From a checkpoint of a small mixture-of-experts model trained on Wikipedia: vocabulary 19884, a shared expert of 128 neurons.
Below are experts of layer 3 (counted from 0) of a mixture-of-experts language model. Rows are named gate (a neuron's input weights, with its number), up (a neuron's input weights, with its number), down (a neuron's output weights, with its number) and show model dimensions 0-79. Each number is 500 + 40 x the weight over its row's rms, rounded and kept within 0 to 999. Numbers have three digits each.
Before each expert's rows: "comes before" lists some tokens at least twice as common just after its tokens as in all text. This comes from a sample of Wikipedia text that the model never trained on. Tokens count by the router's weight.

# expert 7
comes before: ".", "0", "5", "6", "9", "8"
gate0:440486519523505447534469496371498514524525525517507482504503543460535484444448523474511519493584527480449506466492483497484516476417504607471496421576467455487505462477472577465452513428486506480498539444508430516556466532503498534475436569
up0:441486513499499424526470467392481501532523511509494460493493547448531476465449510471511545498546540446463494467512496542463492491435471549506464445551474432480494457471449540467427508455505443476473559448478404507528470497542437581474448577
down0:443530509482431421536502436530445458492555540490528402475503464547501500591488479487518492524524476522521477497510469556500588508498433540480446531452494541569491537522519507485530457423457477534512453453457513436546491516487531475523480472
gate1:476465497470556490487508521512459475475534529489464484459496605487505496459481510500486545512476498524529478540485540478488541487515453500555445413488464433516559533491531427438489405436510492470468501559504473518444520476562435526539480468
up1:524542516515521525479531477501551462506544482490516522491500368473504461534559496542448516491528450464517510447557421493511521473498517483506571534512490522491505449451506511517466534579526523576498494460462513471588472483440622467496566525
down1:370501458556466505486520488537489486471537467496474508470500474502479493513505520462603478529504508501466516481525572493500528496485546494407513535501509495495524528471550438483518499549557441533502500473492451494427458513543472452458483534
gate2:470507517487496481483503497503450479504553455500545513470477537527521498476547616528447547611507501515592541533535502551503583475464485473508492516478523515420529500502441468509501487476441456501437473488520508498515497443473557508504459448
up2:534500496541488499500495494489560495506424569485444486528528479488484472513475397467561465417479483497377448488482489452504465524547525505469510506522482481575478469493576526503529500535536521502534528513463494490518513550508467503498537518
down2:483513461530474508490468459516539572513546494493524516566554531450522571466446485495573515506524511484459529529513527457516602534510483566474533421560522523544496490527430506564483564484523496505497535536489515507500559455491501527469506477
gate3:552476496568512473493486573497488585521487521493469409539487473492575520529543519539465544469492486557464561527489530485489514491571434494515520509484463532484487552411500492506507460507416541552485488444596504509428488492453474513548505567
up3:509536534528509583421478473521535441467526422489511568460492501502455495466448480455512466490519529442474418452519505496507477489430503507517482471510513500543481468534497499493522558524582439445579481546401529493584473506543515483496505488
down3:468565542570460476486433503443392489474477486512536450509495472498505565579508512559480501587500513461550518502458521515465504468443454544506477455521441508474570556507490470589492482504462489486543548624453508568516497519494527574469448492
gate4:501485451490534466540521477484448483464484558523531445460547467478576561475479568506503448547506446507533485531499477587503521527458467488530505440475444488533457437520514460511602385525472532512434538484508417444425543452511473504500557541
up4:495469463483508481546518469463426516489488576508522445474550507469547572444486545536488426558490499472547515503505479608484511511460502484518489442498435497490475433533528465497591407507446557502453529489489436439407518451492466476483566540
down4:523483499542489478462534560540509492563521433508494487512546454534471513514460529498539554534538473565505508447485541545519472416428485491486521524493501472584501564504449441523537437552481480534465458477569485473403506461464537563476488453
gate5:526482483512485493499498511451547485492481478485564511439456528512483471482548440549502451545497493490575440508451546520514462463499487540464484482510552468554458508499537493544508483396536450464486545492482508494455510512526500553509541524
up5:515492483493490527502512526459556475524482478494565509416433497505485465456584458542508461537498515518576450520467547488536464471472484509470471482502572457559457543482529519546507488415532423495472540505490487516459539495526472544522537522
down5:479462442452467447411522465409447525508513500509540505528446463485475490512523422577504507431493480499493490453480468471565570501582475524536485473493535511534561521477533497529449500507552538579484531507471480464492442541490512551498509492

# expert 49
comes before: " |", ".", "–", ",", " |\n", ";"
gate6:506555471504523418554521530552474544507486498510468493501526576424498470538520415509490472458511441522503555524529472548545464508486533498440475503454643513538575514546488473540501523445598505538496557475461550464472461471480516489467497526
up6:518539460507501425538505536555461551524510521507503488485516567429498455515519420497482485466513420533490556537535469537543472526491557495465469517430640506543574518564504474526514500450596510546518572476447552450476455467488514484449485524
down6:437524519457464505443474533468503511542534492520561459515475489510501514470471441538471463471463561512507474477467512558581553424488511499522494470474498457543623513501452491540552550474539548519485508580489458524477432522513446493530467482
gate7:536536461468492448482490496471509479497532460518445495560451484552479508527512479587461553554531471489501470467543470485484439491532500531511529529560495540453451478447496536506415544556453452525525385516559496503482443529546480523544479491
up7:542547488450499436490483508455529468487534459486428494574467490562483505524532457558451561527532474488487491436522463487468449490531499529529527522574511521468449472450496513508408564538447471516539418567570484492490442536548477546514501468
down7:529502506533447478563499453545495472496408427543489447528512479520516496541466519515575566460503572557461470486482504524472514478467466495494532484436496483519523487440556447506525495508492535469521576534485489528466479501570466473519495617
gate8:530505543522516514462499546574527557475550504427443461486523502536537503601525539458492493604437547520532570516512486531480464493466453479469469477517527542461523505470453539471462493385515468486478452515538527543498510483561484576534474568
up8:564529523465438460503490576530514506495576549394427493513519535528503485559485526461520538581485543476452567541520508548449427475478428573470476456477476519428530578497447528467475479371482491498499496524504555554468528473537486493498501547
down8:521477487493452558503555497525482494475511444520509421464505418513414522507484450500491564436511511359496539549507504508484490576575554420516454501518452579488501519476542547458521491457491475501494483516496503482458493455520494515428422472
gate9:509458516478548637516556442416450483500522479502490515473500525491468488492550530498465502498489489472521527505444512484476519470534476484491505507500540500451485554531515487496485538528479506464479479589472439509538498542523505578535441529
up9:488537480511466369475474549584560493480460518500518518535503480480536501536472489479538498486516498549481475491570492502522472511467547497511489495483456493531513461468498511516516448461507472537505509413540555468477508463472520423450559496
down9:492448530504482408632450468427435527445523467476431589538454447481451518529427545467493470540448468420535509561484433483510522568432491434465534504520491468476522548510522481560475467456492494544478513535519525502531497567486559522544484433
gate10:515502549573492486514509502510515485461587514534497497478440447497487465520491497535510509491463499497461522573506561465438542496456501529512458456417430542500576427482562523529527487465473502548486513505431545526516526476544494499552474528
up10:548495524577467458517505506487480558497563472551508512523458440512527482496472472508513507494543451455427520591511544441450528468428479532481438494453450518496520458502521528536535506408467493533490497489432581540551571461536477472536441530
down10:513419486479470554428554451466531584548496499464465469478507523501507512468441488463526526507534551484523531508491519478453488513575463470373502462502524488488455489491490500567531464543491530541544528454547491507520507477440509522530464470
gate11:568500489538559465532542502494505487576538545450503438438487490479525508470482528500512472449455449497574555508527571500541503504440462527524460585458458508534537446505596492524471611507463462485479471536539536574521531474595513474521477542
up11:429516553510520547498497478526572508415465441586532552521504475577488500553497483502441542576559568542452432474468441502475472496540549454495519438557550509515451556493411491487553395487521551490524542503467466469481463480445501529515494481
down11:498438528501481521443490468579425563525480530529519484588448471502535469516497525508526571587510478509474513491544523491483530506518501493541457550562458496456579524492359544488463472470492547459497417491466485452449547464506523465434502489

# expert 57
comes before: " |", "5", "6", "9", "4", "8"
gate8:492436502465545449498518593515540497490511436497494581434516506472411449453473542539471526553452497506547519498492506521511521503529530531498548494515474540538474510513482509502591555580463529545465466538499509430439524467479587509549498468
up8:550518495564448513495474406507480474487478537481545426544496474539588489532489456466557458437513537478477492512511499483494506518474450474506434542505517462484479473494526498445398469434514472471537515446506532519532482545540428503463513529
down8:484509537571511578506440519516448527545542578514533399506480540470496487485475506483495457531494505491502506533529489496509490500523495478451536513433425471507484564467500549527533491489506502546463529418499573519524525537542528501477461516
gate9:481471525523527494498527476510496496524426507498460638497511481462514463590491444566554518548510518465450471510502464536480482442493506488443487483485541540573482534447500515473514480518477527528505473486565400495470495433527475515515572469
up9:481503508496516510512511473527491508516408492526506623475544464440531450591487469578565524521507509445414480515487479552514464445475545464505473466486526556544479556441472517477499508491485523539459485497563411497497479417540499498476551466
down9:491444550476462454510454526495494504473498541499493499529490503463516495510549444547479530439541439465472486481494470501488496572490442472552527524528491460489484596416519523486503456492420474529469484469506506514530516514567475575546557515
gate10:509486509506568474530529537535439523428515445533486459487443465552483510527455507539532510523464448621437464505484503513469545476476457511516431533471487514548518501426488560519458578470572481460473491490515486472590477474496479494532513592
up10:443498515493449533475475439445536492557500581498514525564515522478509426507535484462465493493510556410574546482525455507507480483471529436484579455536516473460509476557525420480524436549435523510507546558530499527489553549545504522450508459
down10:491461574490497538516484585511482504525515460539474465524528491495529440501489539514516559438503509423521552519524528470519471546459473499531493473502479528464527491496531517474508531428525572547563450544523451448465477486505514552461485585
gate11:507524516544527448459527520515485485553568503497521509500485532527502505408522464486449464496516473526528516476504458523535447479458472562430499472524506611502516475415477573456537547494476550507453481435476455468454474521537483543480473453
up11:494473458458481551511472482476503510460407513519498502498504494455515489582462535507519532517505563492471513534487547501461527513542517440560512552477501370484451533603525428550489439496518441503546529540546560494551504494449524461536547548
down11:468584506516554450478482470497458519530525461431489483456398476471488563492500559539537486466502484566508482505444488545471581495442536484488458483477473542503498529494460429520485475513505505479491444440492433496493475462449497577524507461
gate12:488495508512518480480488502482496450537543523429514498519516561481528437528490567505498514576503502485445595493491443471585481495459457510574542430494484491564534445536478519527434585540465500512478443507549457504512419521508527500501533486
up12:489482534518490472510467500480460413538516493459507482536508504482515438556496563540541532601476486514470582494500446450560528537520454493560545459502471484545535466540499512540415555526456466489484446496512464520533433502542499491512548498
down12:552533512506471561537431559572513439510557552574519456459502511504476492499501464508480537509527432482487475551517519427509480516445424485444523538541463462521492512401510518478526484554583515529461516540487527548477522464512496448549519460
gate13:537571466516519481441541451585485512544476494527548542583544538503466457519546487563481514518489494512525510511538434529493558494512422403569527594488496530464505427500475498517511502630522524508482484528541507509586492546537471427504553478
up13:479414538452462486512458557427491513498516495471456482416470453511527530490468483473499497507506481498475491505455557480489423505489536573409467395536526495537491583524526528494500477381482448493506467472433493490431495455456530560482441492
down13:449533486469603539477518464478484502527462526493548474540465479543515538485423550541539564524498510572468495500503523408496501486453459589569441443463525531505468477555512460480520443530483474473475527491505501489538485468539473545524450541

# expert 37
comes before: " the", "–", " a", ":", ")\n", " by"
gate0:546413537491491501536499479476518498540475482510452483511500520489455448521471449580560531479502436434544411459485500445496432577482475471534431506475402441525516561469434523478498557490524568474539382506494528476463579542526525513571489525
up0:528423489535551462558539480479503533571468479519447524467516454529478467533441486600472521511491473440545466482459534461478450521521445437563465605483462512432498570453550538476591589485498473471557503454498532535555576499460485531515533525
down0:470567521502478476413502505537503538462450454457497468534534575485483472465571534483548419511474561502432612477515472481506461554522467562559549451518482512477549525550539554454529466481465530527510495495449515543505513530491460533512506495
gate1:531520500527502521472517449550517491536544471522563458487485436507448512432485509577418519454467482564550544471421538502524550423456469492518553452444502527465505518513452536499485467439466479516470511526488472521528498496537537547507562495
up1:573503485518551521438564448580460490517566488556523436479508463505469520436458463584464520463513449561536540464437512489515543438500462462503549448474476548464509527509413519523442503488490469538490547533456470541535502533533528579484545504
down1:501544481452501531476576513559487541471530534564477503510516459515565498555406545537460490498580505557467452553571457486568455450520496482471446499552488551488588592542502457518443467402502539540541537462488479470520470508425473511475559525
gate2:517508536613631527425514489536574483499558395496531447467528485514484519497522553428480531550498481540523508487515508474501521549450540495514513519482572498503479449557526433566474527523492538443450477530529508527553452457524512522475543508
up2:444522484366408490590476512493449575492437590503512576508468475562531492485533447545495472495488491494464507510480495486532478496538491501457524467543395522512502564426456540411560474472510488518535545489483485484454464542471514492468516522
down2:498529624516517468403471547493486566445578442463491493492479509488473506542491461475451514575535565531413536556488487594532509497513528487516553450536409514542470411537510420529506496504534519469508541431495494530474569483496515550511501484
gate3:459488482477506492487525545544535521450518496475528545577525546522522530518480543535571457481502473524451511512477497553513488459522432503433488476445475515441544472527546511496382532491492511470457531513551390470465480507526481557564481493
up3:531493505519490502520453451437478452534495478469476463438456474465459458481538465500457533526514526495560544495484487474496505572478576499567475525555481472553463525457481499540604473497475527550552470529436580534537551513463537420456503515
down3:468499434562484529450462469520500524499470498531527450470529493490434460485431543559539456506497440534522517538466482544472572485452583506531505454531486460483533477559496535478457546534510537503437443504494510507495431492479494531499526471
gate4:513537554526511542500442487531535535511470496529491466538537492527483563439466594538516530501550522520519538494442467548542497561456466476517525463472590478496494517557509514524496467502448545521458558482460449488537529558420562477560539568
up4:506518496577516509398453462483542567510514560553461458491546569517479516386447517531479569542502485501548432449487564555535471460506418476491475448491524469437425540490465548461485474562472498561486512470459477487574609503481547520523519564
down4:504500491559500495527472452520514479493516589514592526429582452526562449642505434492500457592512504521496465466523442506551577539459425430465479554561533517492539458465525479506439526557493563439506505545471438449518465427498580538469504500
gate5:530575481469513474502600475484524440467499492554516506572377482474416484485516496509491525505496436580461444498504544561445502482559489482435453451477556488518509441500545515488472487502459493500436489460489440477453450539472516527420510475
up5:519569490503535512555557502508519495499477528549536468542412496502433484519445478501457462516481450637488474456493560550415512477564446470455458484458529491488456476469483466496512440500473513470438498468491397561496495515486466521481458494
down5:533507443522529561532460550502371456488469503537555457461530492496553486469429486485517499510419487507508571432427511518441551517479518534481495487481505502480466461509485466540485535508450450535458496506490559579542473471451490484474497490

# expert 26
comes before: "-", "|", "==", " The", "The", "==="
gate0:520486407476550505485441526486487484494435520550510503500520487432520541532502483504467479492464419507496522600474500510434473560517567393531491462535502466545434488447476485533583501488503507506417474503568519475483534550506562510515526552
up0:474510601545465508524558468549520527490571481453486493489496504540508468459511522495519534505543538495478463383534518481576507433464440615461514553464493516455563523545537498461438498498505473491565533469431490534526443450491466471500499457
down0:513400419466482459471527527496532492487499520525532476509541511522525516514514546500459510536502493487505488474496534460554575524471444494520542509500587552515531507420474476478479403563434485540562579462468530467498486500522450486484520513
gate1:507513540578516493467567532460531512520519488458552492536524519562506517494521484533517517511532506531511539564534556502508462460443494488474471541516455500533476408499526524464469505480437516561467476441456497535398458485580533452498530528
up1:486487447417471513503444487536470478479473507523455526485489515444487488495501525449504509517487493469494472445466476553518537508570470498519537446486536462490496615483469439541548503522553492462554515561521500444591539530420472563489495456
down1:447449487527400503629457435522561384508508428459472482518450523535480488474497491516448516510471501525434499499530552536510466577464587469537483483467505518500501478481439502536492502488500443521557453467546514520521493540539516489484510510
gate2:527492526556546471426527484458493478503531427541527483527585461458548474497527528424498498502438486507400502462542454487480463489513558549474464505468514496496570484477493506537519401566474467527500458505482551559525523524484577470477574548
up2:445511515478444515509476541551507486572488537404473510488488558435467528441450521506522541539551594449474445508539502542512576503557470508504563470534471522513435424551450511492485527434501592519428520565477466486478464496533481501545444476
down2:479479550487538523542508428564425465482460470462520531519431492529502467483463481542460473480526482522439464559489453475488457539530527532473521519512536558566532518483484503437471488523485474542509522502474526483453471533534440510444510565
gate3:391455495534493456500522491387465526512549507453528472542528524515581494509592525457502567516531513535448509509512546497545495520492530492499458520583469537509444529482453442483530525501510454589531429562491488527565485478529527510558463466
up3:357457505527495456513484507418465498522548530451511475556510537482570473529555518487502574517523523513423481518516535491530522527523526468519476508586490531486439525511465438484548517495499456573537445554491508541559490508535553540574458483
down3:544424480566436458465452453428438524465463444495504502512473518505416410454556498505461546425499495570508462511497471552516526509541573460486490479508499535559538486575505497484497479459491542435478539535529508508588459429461436468458480603
gate4:502527510612548532417478462549495465536448498536514456537469508521478521449480575469494520493451490495485531450479502490464474511529510432514516428432511522569449536453489496492457426493459566482479551484451431478441499490524491515568536530
up4:545528427500454500491505538591486464546493527530479545486479563482577530455476558501465527477444459476529500489524564540509576497510490492504547482447501451511493566497494518429521478524468477502457517555506463485486472514517583481479539476
down4:513480462504472555562462468577495525505488481476512487556503541457469458487551511546462527506505525549472448520453485515453496492588507484479490495513506500525482501461513520459529510440578415537487397537590540470487548485483500551511463517
gate5:519494525559495482577486467499550527443497504480514479416443496504457572494549464533512512493557497595534465488507471454481494462505555587526461517488475541546538512457550489490474486438513583537514450517442394520499554501496515453503469500
up5:487522502463504542413504498513449467544480492506475498596541521503541428489478547484520495501456455438496540487498500534536480546493442436471498473510528449463459470555472511511520489539501391458489554504543594467495441530511482554493542480
down5:562569455509561561450478538399489541482507441486540553550452498446547493474516448495470498473436438466527488590511505503561477457502537485508474494468494496483454454473493527534476457546512520515496539506486498546547504409502470493472479496

# expert 15
comes before: " the", " ", " a", " his", " York", " an"
gate0:569499488459594511505539502414499534517404518504454504498526459519448492456482522467540498481534481554489567484446547502513476528469503504478492504462507571493515549453539486612502518552465442475543529457536511505514452545515556506507540458
up0:479523460568515528502439549503517532541578512485599444498479557455511537569543502575458470539447492476555477475540434496551564473520500501498502495456467439507502466462507448435535440493496523545497550565535488478479492460502479504476502497
down0:489530457554519463525467446550511483477531532485499468506479493427491435476513601544411456504446509478485538556542526466547505506510548490422550466540592465450573529544406527430447512518555469457458480595493577500538471558559457615514552515
gate1:526477515475518480419476495499456479530457473483497483524667497506499445499489496527540456531457428446510455482519443463477486503508421484504474516505539487490470480493514496528528528460553479520526530492460465416531474558432462478498508490
up1:523492488479509479418498453480443473508424443465511489507633476485492439540486497539554481547472447465501460465513476446516459467527464493516514543516574492485459488493500502543514511477533541499526563502495507417535463561437473483537496484
down1:532501536471435526444516502520536484547440470545500451435465468506529477491513451464509493507478442530453438504534465469413469529520472515497514482515477522516497457497515549516474573527484544523470527478488493517491505468389556525503509505
gate2:465534552516503527501493444509533466486503510476473484488521440463543521502547530509482490578544450568440495496490558487484561527486542482501386497514517472519462395501511565469545514483462553449488521512479517505516539510497504558489452420
up2:538460463453510484558525528478477535498519495529510500474470568558453495504448488476515485447465544434559512501499456506519447504511474520493596521481498505476537590508515440515467464487526429564487488466511505503485489478499512439510546580
down2:513496550468431538539417474495533618493442522555464480491463510527450572522496467477480529577513540458478579525457463538501508521550500516518507492480500518414445490494419570536525481468498520487448526444473550551456545532581575537465525479
gate3:453461495423494468464443520466538464488562448445496548429478486468502427491509508434503502502500509519529514464520495532437553519455559460492482536459448495472540527477510456535461468439526365535436448499492528482453537504502493537525488473
up3:440482517426500463519418526475527449509571428469492541416485451484498483478488483410520515469494540481567469460534528537416560509443540491534476497489462514472512530479489436529421502443500426515453462469521504493443559487500479526520498503
down3:467444489480488485527549487453538521527532503470511510495497486494546515500476527517534461495493447394451502484583504506579565533448490518441486493527522442436527422484511500469422494490489496417461489451533488471538477580462495479478487495
gate4:479511527508493517462484516504481573531499535420564473505474493574494532497435572521449541458434493449510513479448458482483470484556443500504453479521445515514522474466520497504467473537563530494548480528456449508514576485469532596462561507
up4:550482480502506484547506492514532445485506486567436539480524462434499478478556443455573449553560484569507474550527532545521540535469572499501555537516587503481496528545486486477517521457424452497447514438529518492489438515545427429539437481
down4:465504518533506476519462483487516528471523441424461520490514471446486466493449524514508489544546596500542450477508545525514495519457490478516452524500464536474536593462589511513485509507522451560472457531546554443472465514487538521471502519
gate5:493553515514519538452511548389536517522502534496450504541524525493474437526521546531493498492521483523555466466522476473523461441488542496521465549521457503547449557392453509506503461532439569501448504656462491502525465582492498478497602540
up5:454488476555578494501473455552475473553523446476571507422470517480500554485473462454494486545501471466453540551489529529498562510510483472448563450535551495469568465560498476504540532522529432453573492435529477515499510400472485528510445498
down5:508471478550508534439498471488450561459493551500531513493589480472523469501559476529530479494491511478509449495525427509566525449500490569472486551474452505387501552451527437478496548453463489492541490486443444450512556478499456471492511520

# expert 46
comes before: " |", ".", "%", " |\n", ")", " ("
gate0:542488609574585540479517459545568458527457562453601471511542529482513486466512530491486439529485509472541517494576445597448502478471440468427451430514453478457510527494483506490543451553551469477584490509557425513468451448477485503508488441
up0:476495517560563504510572494464557477496464562432591467506488513495557441499485573491499500535531499529557532496563511602454498499471440474433410497533466438499525542515415483481524477482500451522533491490533417509455417436477470497506489453
down0:485445455465474499432466530474482522406522529481503468562590498434466499512518480439564479542559444540454535512485457469543449487495531508484520489539488511543484497506464517438533477513493477482511472426426480528543478538567519480509506564
gate1:493456480509515433544443448473478453468462542394514513574510518483541558503495547555460560477454497422468498557486533477435476478539497523490496540512598538529549528518544479543497524515472562408543471591522513567514440514565508522487539480
up1:479550481493448528507581550507510545519478450584498485405472508511415466538496496478492455492557493580526476458546471533550495552442521490510503443461425467480460485446476538459526503545508460560446534407453491466497553510406480499487425527
down1:543553440492507513576519522482549503455481525516459478494516541484549502480565574556476551452466500455480463450490545426468522489472492561524545567473497524464499510444503480537591464507560488505478544509491501474494544497552535544548463540
gate2:501470523580615581494452528493550549471581507502516502516486486489489519548531487570476528555510426479498491492496493500512528543504502529543449463521527444540468495478471476462545442592513517517477477492503448551470496546516558512530490492
up2:491502555490513481517493479503480543475440505513529470479481475540501518467552546468507541453537458462514521457556482456446503517466474477461535527377568550438571517512536474524434502465529444457482463507451454510529570482531469471439489456
down2:544424507470452441559492520513544567537538430457543471474467507479527572480492498437529521505543513576483553489480430481505507517500466522528518472460489522541485475461493450481473440479433570512453469585465526528481540510489443583493521434
gate3:466564529475572519521401520428485452518547474473472466526426452521572456530449458528536486485542545468481488472485518552434473484508472439488437454567477465478499480564507515585576456511482484527492475547564470501530517545507440485512452584
up3:463578540424582472523393486441479438457531473538499480524472498515562496568430433480533486437545527474467522500466499545444470485479505500451498493581498444514468460552545537585564455522479479519517470621584551498516503521444451470549511533
down3:502515486487463483551434504544539531465455562481520514535546495526460496501512521506565490564520488541411418480507527536526561450433398475490498520448515529496464538515451523464503532469533464512500499479522461422523572527486484460514470500
gate4:542480505434523469443500523493482501545427454518498458500469426549499524419522461490530491547473488453587553530463488500476518471446441480478464447511530482546577516497438508564463491544521489446442482491540497474526473592556534542481525473
up4:542469494431519487443492519469498508550422469521494484538460426537478550441523467507535522564465494471590516551471488511493529464452469493456441455525519509534578521493451511554477502590521509461448494490538498472508471596561520563444510472
down4:523478505510497574489532585483493516468454467555489545509511546431515482511538470519538525559512500449516476473573452450463489485504461555518478527477441452451542521463500499505487485524492470580510533472546538519581473535501481442441471483
gate5:475575527458545474491531510536547518588487504532536466542533413522553502384520484443530466531492453455483441515530508462529584487451513529533493510496491543515498548471470531523467518467498554476465474515537453447506436489439561467472530522
up5:495435468565463543523467505472431476421518504477471553420476584491456488590450509532483522485517516545539547497469514520454415528557481500437467475477485467482494423516548495492539497531493443528548558481496581536485572480565446539506478449
down5:570460504515473484440475486499541502505468493506462474426470455496553452550447463523520442535583528528461565572550480512573494557417415514510493523455495506496501465592542473459475539477463533562541496513518535430379510495545449463531504475

# expert 60
comes before: " the", " a", " his", " an", " their", " its"
gate0:501513472506515474499461464546531579438479487463484504499503484525458494483501467528459549491559535487512489452551409452418529551491536533540435513560519530599439535597445543509538505559531585472490485487446509426534518498467491463477497484
up0:540551566566453549484538528487447445509488522542476524476510501490573493480514496454596478490486518493454516533431548534529440479484420486458572504411500467474524460480538494500484474443479404531537538517534441547488514480547526549526479480
down0:516502566539450431509512532478535533489452483473478535560476491463494459535440492501504544481510503537510507492486497432496521517425499497504537570506501507437471467450481535441540465532488479505563544540431506476521580516547471547504538534
gate1:556536489520528484520495577508530529524490435459511487477533441459512512541531526447484463499467410501506419488494521439454516470467511457497471475568527526464508531500407517507501441473484468458510502490514442547494493504522556492504527457
up1:448494530501486504526524387519471436547509557531468545490498527500528502457483424521507514497489557439499497492518472537528502540557505517505527464468499521565497469443591489497534547554540538578460482543492511459533521452469426514411476517
down1:506549537565514480500552521501468521496498560529538554498478542548505480537510519529488566483483490491538422505405488482494504521530469479504526570476482502569504489465505531602479541485482518470496473513559529514515436483533456477456466576
gate2:514557551596477470488549506495535493476552422537524501476481464574513479466518496511505401554536587517518552467541545500493464440567556556444452477554437460497549471539493537550476521589501546489516491519594503527446483507481555465505485461
up2:527577549601461489515533500488528502498516503545482521449495447541476489465546501503506426530517558488511576488542563451542480484536568555467451418530484456492542455531493549499499540536521508468533472527586528530448512496474566469505489459
down2:550436537508510600452419545518486535534528509567549485521491602498528542480481462516485567483546548501435489525487514460495469508556470457421509461500545561457531546519489495431404522438467501444391512452540553517456484459515527489471540520
gate3:453512503537527565442443432506514456499490483464453580450539514482551491531499449473486513508484467509477576486512496481455529461532438450421470462493479528464523480493467539491510548536498473511547517547506514518554541482442574396481519473
up3:624499540492486432532499576485457572476468441482522403544463454554438478491542557487533529549497495454479400510493473497572513543508516568540518503494557476558500491536516457513481481505479529436494461530495467554472516485522441551522542509
down3:485581549536540461522556499496429550495454515499512518550431492504511484547579478559485482524495499533540522546526429508633529488474481491507552548507485541454539495570509554480507456576514476462533466528438482410423478459513447529477531490
gate4:537515519464485456425531497466595514590465491423490459491443482495440462489438486489530447506506485549489484497543398505516525544557496505442471475491477416448489526460433506493528558503418491376499470513474492497497448477477404491469487563
up4:457464484527472523603481508538412493415541536556508533503553529503557526531556524516463531497504531475517528470465579500480459430454485499568509512490517564527517489549557496493498445488551501588493534458516490511475536548543589505533536457
down4:524463501538469446519431481433509507544471527458494558495494465600442527525462483476493463542538487534507536492570489558438492500477511473460485525510499508553468519437565488513516506482479559526437506501543463462461489525499566505430481543
gate5:481503505503452493551418488493475504527542456575489497496515497457511476502463538627504431494458486523494462458559578471486506553587521499468482474443485460545552502477538507539521511457578450502512480442463451480435493550534471587510527480
up5:493447429455536468496534514530483541498493574480518506495454506503513580514525462380478537427502475485558491562497491508532545501494451464529509533586479540477490508500438472459530470502463529539492451620511560519456495487456496412496507553
down5:489553540501507512518475462398528424561509450542550505534552501508457474575552526536516514504528450568513498592475481481565505524545524525523431492495537501533500514558426478593497555515465433451559495433540514474545549503539496513501545544